Below are experts of layer 2 (counted from 0) of a mixture-of-experts language model. Rows are named router (the router's row for the expert), gate (a neuron's input weights, with its number), up (a neuron's input weights, with its number), down (a neuron's output weights, with its number) and show model dimensions 0-255. Each number is 128 + 24 x the weight over its row's rms, rounded and kept within 0 to 255. Numbers have three digits each.
Before each expert's rows: a language model's description of what the expert responds to; "mostly gets" lists some tokens that are sent to it at least half of the time. This comes from a sample of Wikipedia text that the model never trained on.

# expert 22
Name-internal syllable pieces. Inner pieces of names and words such as ov, id, ich, en, ly (Gov-ett, Aur-ich, steep-ly), plus Don starting Donnie, Donald.
mostly gets: "ov", "id", "n", "aw", "ly", "ely"
router:164098133131099131132124169101158157130136143124117111159152158132138183123141131149154073100117137162121098107147129102100141104145127121149149113135129167127136150109138140134127137092151131139091109117139152169158149096170133134122117133102124115141129126116133109152096129128123138125132169097117105098125130148141145121138144173136155103147142162144113092149081203165130108133122166113141101125179155107092164110137121164153111138085145113119135110097082150112153115168107137081156132154132172128120172089114067090109114141091147127080135166148139144127109133140112106155140115113144089145131173151184095126129128179164105114122198124110137109168111124139138126136119165141100132128114192122131102105172144097088147127126117126134135115104152136136140127137093140
gate1:133124123180110135136121152081132139094120153148084144156129132072117150148147149122127117157138129113134132118086141166081125149158133114084117132106152164104145154149154128153128126115109071150117114125100154148133073131118123131136151157096144145135119129155119094152104120136139144086153139110155093151096130155151178089136123140164121115098103129107123123122095124162163139150173145119117109094116176150117115139090101142128130130116163122130142107108142174160095099156159116133131126153109112174170140083142103098104126143155139128111129154149083085136132138125122142118096128136169164153114158136147105151153142196099085125165149131120134129119121129090077149162141153099098088171129142161152092121133140104170111145108114134124127155142141148135161112193147136
up1:139123129130147121123132107153155126113146134158127124109104155156159090113130103138112150147094175135118155124161108142137104075115131116144108137117127131119049124158079120138123152105122133151128156104123119152070134147111129173156159125136122119147146141107117147127105112135086152142093086087124129112133183151118104153123117129092134120136084091095177114094140104119141122092129114129124132171141167105132158126137179155146091084151084108127132094135147116104119154140093152088100093137082145113083133123130121128145110140108120163070145144112138143131106126171134125196138090093117174131128141171173119123138128135100159137132099116115098119114162130162155125126139136121131132121128116121122096133088133126129114109161121157133158126114181069149119120190106123
down1:142107153132135168137100115144121097164113148169097093110098128160111114153114092153154157177103121108111157142151101109104164139147091102085149104113113164121097148121134145086102119105128134114142144125150111082134128117146144134143101137136126151149157164116110113139117117094157129100113152082112099097109162138098135112131144146136146099135147143131169059126154090163146168133106133141135156143132126163112091145167141170136064117176167115098143111159134146097154144180086138113116112146120079131105098140115127131147156130112150166162114138087121135107143165124120144132135145156182163128113136126116099152119103132087135125121095133136150114096155179147136128102147098082105145114135108139132115125119141181121152124163130167101173131136119132147114135074131122
gate2:124127166110123103104108088135096110124154098155115140136118160131097125156130147073174127075129081117139136117109103154133137162127119091119136142118091120122129126144153125159173109125117150098130171157133138107137143127088143138141126101113115113110161120140124162100080162111198150124137153127151118143118112119121153111126099122150124120133155102153101132108124140135113147169111062085125128125071108119076129131126130148138132160163099146106135130153147138115134130123132133194155110106122151140118143128109137136142104102165100090111171102143079108130140117138107130137129134136098127108151126160119138134126118124136106123101141173166154104149166103113079103131112102177146174136119101161075139159105100157111148129123130119097103150147041147155135167170117151
up2:128133160114107126146092116123129149122124125139098163158093165151127128137134174110120125084090059098116097129106131172129099136127133092122111159138112087133119121123161089145168097113089139090093143163126173149129162117099126126088120125137125091088141118137163165099105146095188142099172167106182132144108107119134143118140104128141125112134141118177129127130128131157102159155125088106180104110093108143104126135140114143134105171099132155132135114123128157133117104151127136154157107089105156128127156100144123123112135094161115130136124124147117082111106127108158100146155140106094148104132146146140115167119102156147103090124158142142097103148135091128070087158117132132114150144131135138096126177130096128109163127125121116111087124141072172139153153166124162
down2:143123143132100105142112110099134124150166134119118115128135142114132140146154124097115116105136134149123129101171148157138131120100120147101099120153136118136116124089106168141120145140165114143130163118086097154118103168144137166165131136166118117158091104127111164155117125113119088157124107124123100114092112128127130166161085099100077082134117105122124128126118154112168126096134132046137106119141130145135140113124137131110156133150120087147139103110088169127152163106134123114038123113124138104120163123082112173169115158184103111147131131136132168121163176129105106114098154123121147153140163087181117088136100157095096103154168126148125141133121117119134185118154129090148155157125122138133144128143123161128127125099121091172157167163144088133164133137144121

# expert 53
Name and word middles. Inner syllables after a capital initial in foreign names and words, such as R-é-gis, Khan-as-er, Sh-ort-ly, Strad-iv-ari.
mostly gets: "é", "ort", "che", "ut", "á", "her"
router:157122113067118161146103127124120153134118132183147129060134122115168148121118141131195129191161119106099148145133158142124132142138115160134119107143150137083145123164123133142105142162145142155112122115106145093130137155180165115129123107119135103107138141141160112109119139149112114131112109095143146120161122151094117120157100151152158123129146140132136116146066181110148161067137132126169099152131162119145137128145145135102154100127149134127113158129146123125126091157175126131159119156137114081097062099107116146127144098089123148120142144163089121098125152137162131143109137141134111106138136128123095158173087105193125143166162147149140117160099120154172125087116176116117128172104140133117162124150144138126154145098095139132130111135097117144162132117099106
gate1:130149158128104130146073146122152139136109139152122125122121113195110058126138158150116169149082147118148151089153176113113155156141156136142100115118045120134163116132137145164106109120141158101097137121121159131115119114114130112088101132159139126099122128168148151103151120137099077150141172128158084076145123169135159139178101138162111113123120121112130120114135116095088156119132161126112116086149078147121079101129154090115133154142138152145115145100109151174134117123132150133121148121151118127115105156119108157141107157084182165137059159138111126147092165099141122157108086148135120127142171156126125134099100157137095126174143120133143122118148118119146144123127102146130113129105138140104133128104114150148167101131134155131090134141099127132142111145108148
up1:135056139158135135112167125132128115121146137125117186080125145159121156117102131122115117105154133107122155194115112112146135145150069146077164144094137144111134168141160114148147140195126135152128126110142102125110125132155148129107107120117133114109137107116121131135157143125101136098142093105121106165074125103084126104110141125149163134128120157156135120105123133107163149121126097114161125182163156092099147166149121166127137139110107114133152144126174105136097119134117106150119157133119142143136154089137120104137154094102132098155161148151117165113138120175122125133064136188092155114135100103159145126159135144125158125102154122138135159112132171140107089127130120158120127166126121168146134111153136083129109144139080174133127079110157144161112149176149150
down1:149136152173116128116153118116143142103104120131141136096155110177127125126144139104103149124162110097111139127151142168180104120147177176105162111098142095128156154122151104118088148104069155115122119124143139160126137109115109127154126132127175122135135118123140150100120144073123142123136125131139119128138133151071128178119142135094122108123089152131122125099108115133133166133144140125143089118208165111094169133121094116121116091127131122144121141119104121130124176178141093127121150109128093147113153126139102088121111112080098096102110088118096148135137141150100104116109107137175156138081106113123154129105134127140107125138155088070127145139123159101152101126130107119127119144116094121148159104109141144184076175081134111092110161127078095148135151140117169
gate2:114146150110165102145118118109160150089157128121136099124111125074133157109121097138138137096095131124142103164109121141107103127147118128088142166125130150169107127166094150126118082152131145146177116168123143123094115103038075120097109134134151145142090164127103113101132151164121120129129134159070118129151092103174108105133141121136130123120147119121135132096135144096105088119131160067112125143153145127125105134131182131111109134138129144128135139141109179144166114087144129150075116140094128124165082129136126128132137124088134143126121102092095108135138136088139142203143139096104111137104138155096137126124122148108124145078118179148139094137120100137088123109104150119084129108125134085149152153120131170115124109149167137120123144101171134152131171104125127
up2:102141168111156097140106116116159142129153115139124127115127134107129143153132131135132131106100099100160109158098161142097094128156132139136116143120119155170105132167088126117129086141095141131160096143141144154090096092042051109111099144113130156123112146116111120097130151158105131106126139159099130129149086141151121121157182136134125118120163111103139160105148129083113100102140161072102101133163127123128108112133158105102084141143120139125163105126093191135168117095149101137078125134107129115135100151177101140127138152113166151127112134112092112132128117099145167184153160110112112134098104143119139140126140154120078132086142162147150101134120130159116105110122132118099146113135157112118176151144160143159099106149159139125116142113159122178142146111109144
down2:109111089135144115121145127137168146098119150149095171135150128117086140127157111121172100082145146088084121139113089136098086085153072099132152077144140119114106123106137123081153086093156151174109157125088125103136088136141131119116141135155080103144111123134108101116179149082141135125143165124102117134125088100140162107112123134126100110125167111154114102087112126144103105142130121190101137127159148100111117142143124127148167100129118101126106154097161109133156099111157134116142157107134093098136121138107098160148115134088132130072163116155144112103151122107108111110132145087114105090126142096117100154124107160158148163126131095151123105174134103111122109138120136125142160123143136126107117107161170118143148077104138128137150104154156145117093112169146101

# expert 26
Foreign name pieces. Capital J and word pieces like z, os, op, ó inside foreign personal and place names, e.g. Jadou, Milwaukee, Czernin, Copenhagen.
mostly gets: " J", "os", "z", "ob", " Kh", "oph"
router:117082155097130117131110165109143135101089130124127102092142155141127156128072157104149092139093128098109136129120158133068118113150137136152097121120161129110102099122144112139120120163136104119103107149157135154181120155098146095124155150139152116129118147112166106155153143100125137160144151091122146168099127120126109129119139170119091165133113110131093145169089134133079172124140093162171172126103121085160141174153124157160144099124127136107141078138157128116130105157144121133137157107142115107128080116143083163108141125158133139174088163116110145102090154155131116135162124130132119093148125097053144137124120149143095138134158129191118107152073135094153137150113128105171114155115111102102124138142111149104102121107126135093119095147132108126131117110121130
gate0:156130151197135161128113106132086105128136106108131127134114133111152106142140104113078135128065110121200160128128080134179149137104135092112144099146118131135142148117134122141144123103113114151158131131152141121111174118148136137074109131112146141093130117145125134116136092146108107146170107088121143136122081105180125145150135144129128148152142156112119091127137137131148130131118157143112154121107150122136140112148170147103108127122145166107139145152132092191138142165176135126088145137105121129115134126115105104111158163152096140123110141121136153114194145104124094164105110150145094123123185102123075071134147107117146152143097123121147103086138176140130096153140086125099089120119098116120117126115090147184169091081129136125113128150117170108110128127121147
up0:090115151079107103131127154145151146143115151115108118118088116110114135114149130138146141136174123134057085128133164118103116138132110138124114120130140126124137103171158101106130103189099117134123158090151130158151093146102132104154196101160150107127123143123141131132096134094155141106077176144152148144105181159102116115114096140113156093148120109136132142114137121156131160124162117116149102112125127124117117158131089112152115157131131128155139125093104121070113108140123130110140073120148158131140135142202141159161104092121168102125137131108131089136088122130153178101128129125104144106088108144113148134106118116136116120109167107107089136154101100113144159113180129155118126114173176130129173136151145092092092125156146161156127142103135079133136111151140113
down0:121121120109140124103148080152131146131131109171091146172094138143115098099149112129144067103167148107133113152142114196117192078098080135138144131121124108076100177110115105189121127148121106171135154144140100080115119118117128133138148129095118088130086153104073140115153116159124076127135142111140085086104131145101123128093119101140146130123138116125125109132117144132101146188129153178121078159100148140154087139105125120117143127116127153139128088148101119089111167152101134149106102122133151080165133120136120121147159171128147150138140122153097144124127121159109101147167130114109146104172126120133122127129108118112130166133123115110117145152133105154116129097118167104167117086126103154092147113144140140148119151154155122132123135100121154129150143178126144
gate1:152126150190102138135116110150075106125156126099099147096087115151122186084103134129122106091110150115160130095162158092124130147166118111109126126091123144125139133124131126118171114154123125115138139163132135117085081141121122151120113126146140153125102120137129111147113085144113156119185154110150088158136120116151161115131098131122108126102128137138149159118127118089157122133128172070161140159141158142143158073143122145141140108117127103144103080099140129113128137146154125108151123163105127165157099079132112098116159105160152131144100139139128125114100106114164133147134070091150129112121163124132144169161165122114190109127084143148156152127134128074139118125106126135085126085087127105168134167107128126149146116104110131152130137165143177185132119133098133
up1:176140106041155110120139136152134142148106095131120124125121134128145136131158086110142141126134072131092136162131088203135136159125097106144145110148095100118158122129154124105096109160152150141108128100117143137144184094150120089130131127136108088094153150111143098116146148090153096123120137153123120094127126113133127094130114106118169120192170132142083162135161147127122131123158106112129139139125077106120113151149117118144135123087136162087129124106116164102145099122153150143117163116130132114142163139150150181135099113106125106136135130119125112118157126106131115089175134179122154143119103136136120116106090103152117115116165140087113119113180153176111102126131131154103135126152124142082173118104141153102117139150154101092088123112099118065107135140140154
down1:071161144132149118133175128140112126118139110133123091149129121136114139092112144122085086123157183151114123153114146156149133113154149114142123137125079086123148110113111138160119103116102118098099132186111138100125157114139107135126138175151138158138132106099085144078145134141097137165102124158140150138132142110113062125131106097179128093132111119171163151137121125129117120147130148154148097100136147051158107114122127136135156123109128127126144144122149139077135127145154151123107110134126149151140115135154150138107080164140144133144161130133120138165133157144121082092180109112094103170121148125154146086134125121119148188102108115110135126083098087142173167105092163179108137138100087108107137135116083126120164116106130140160130117136114105096128126147123087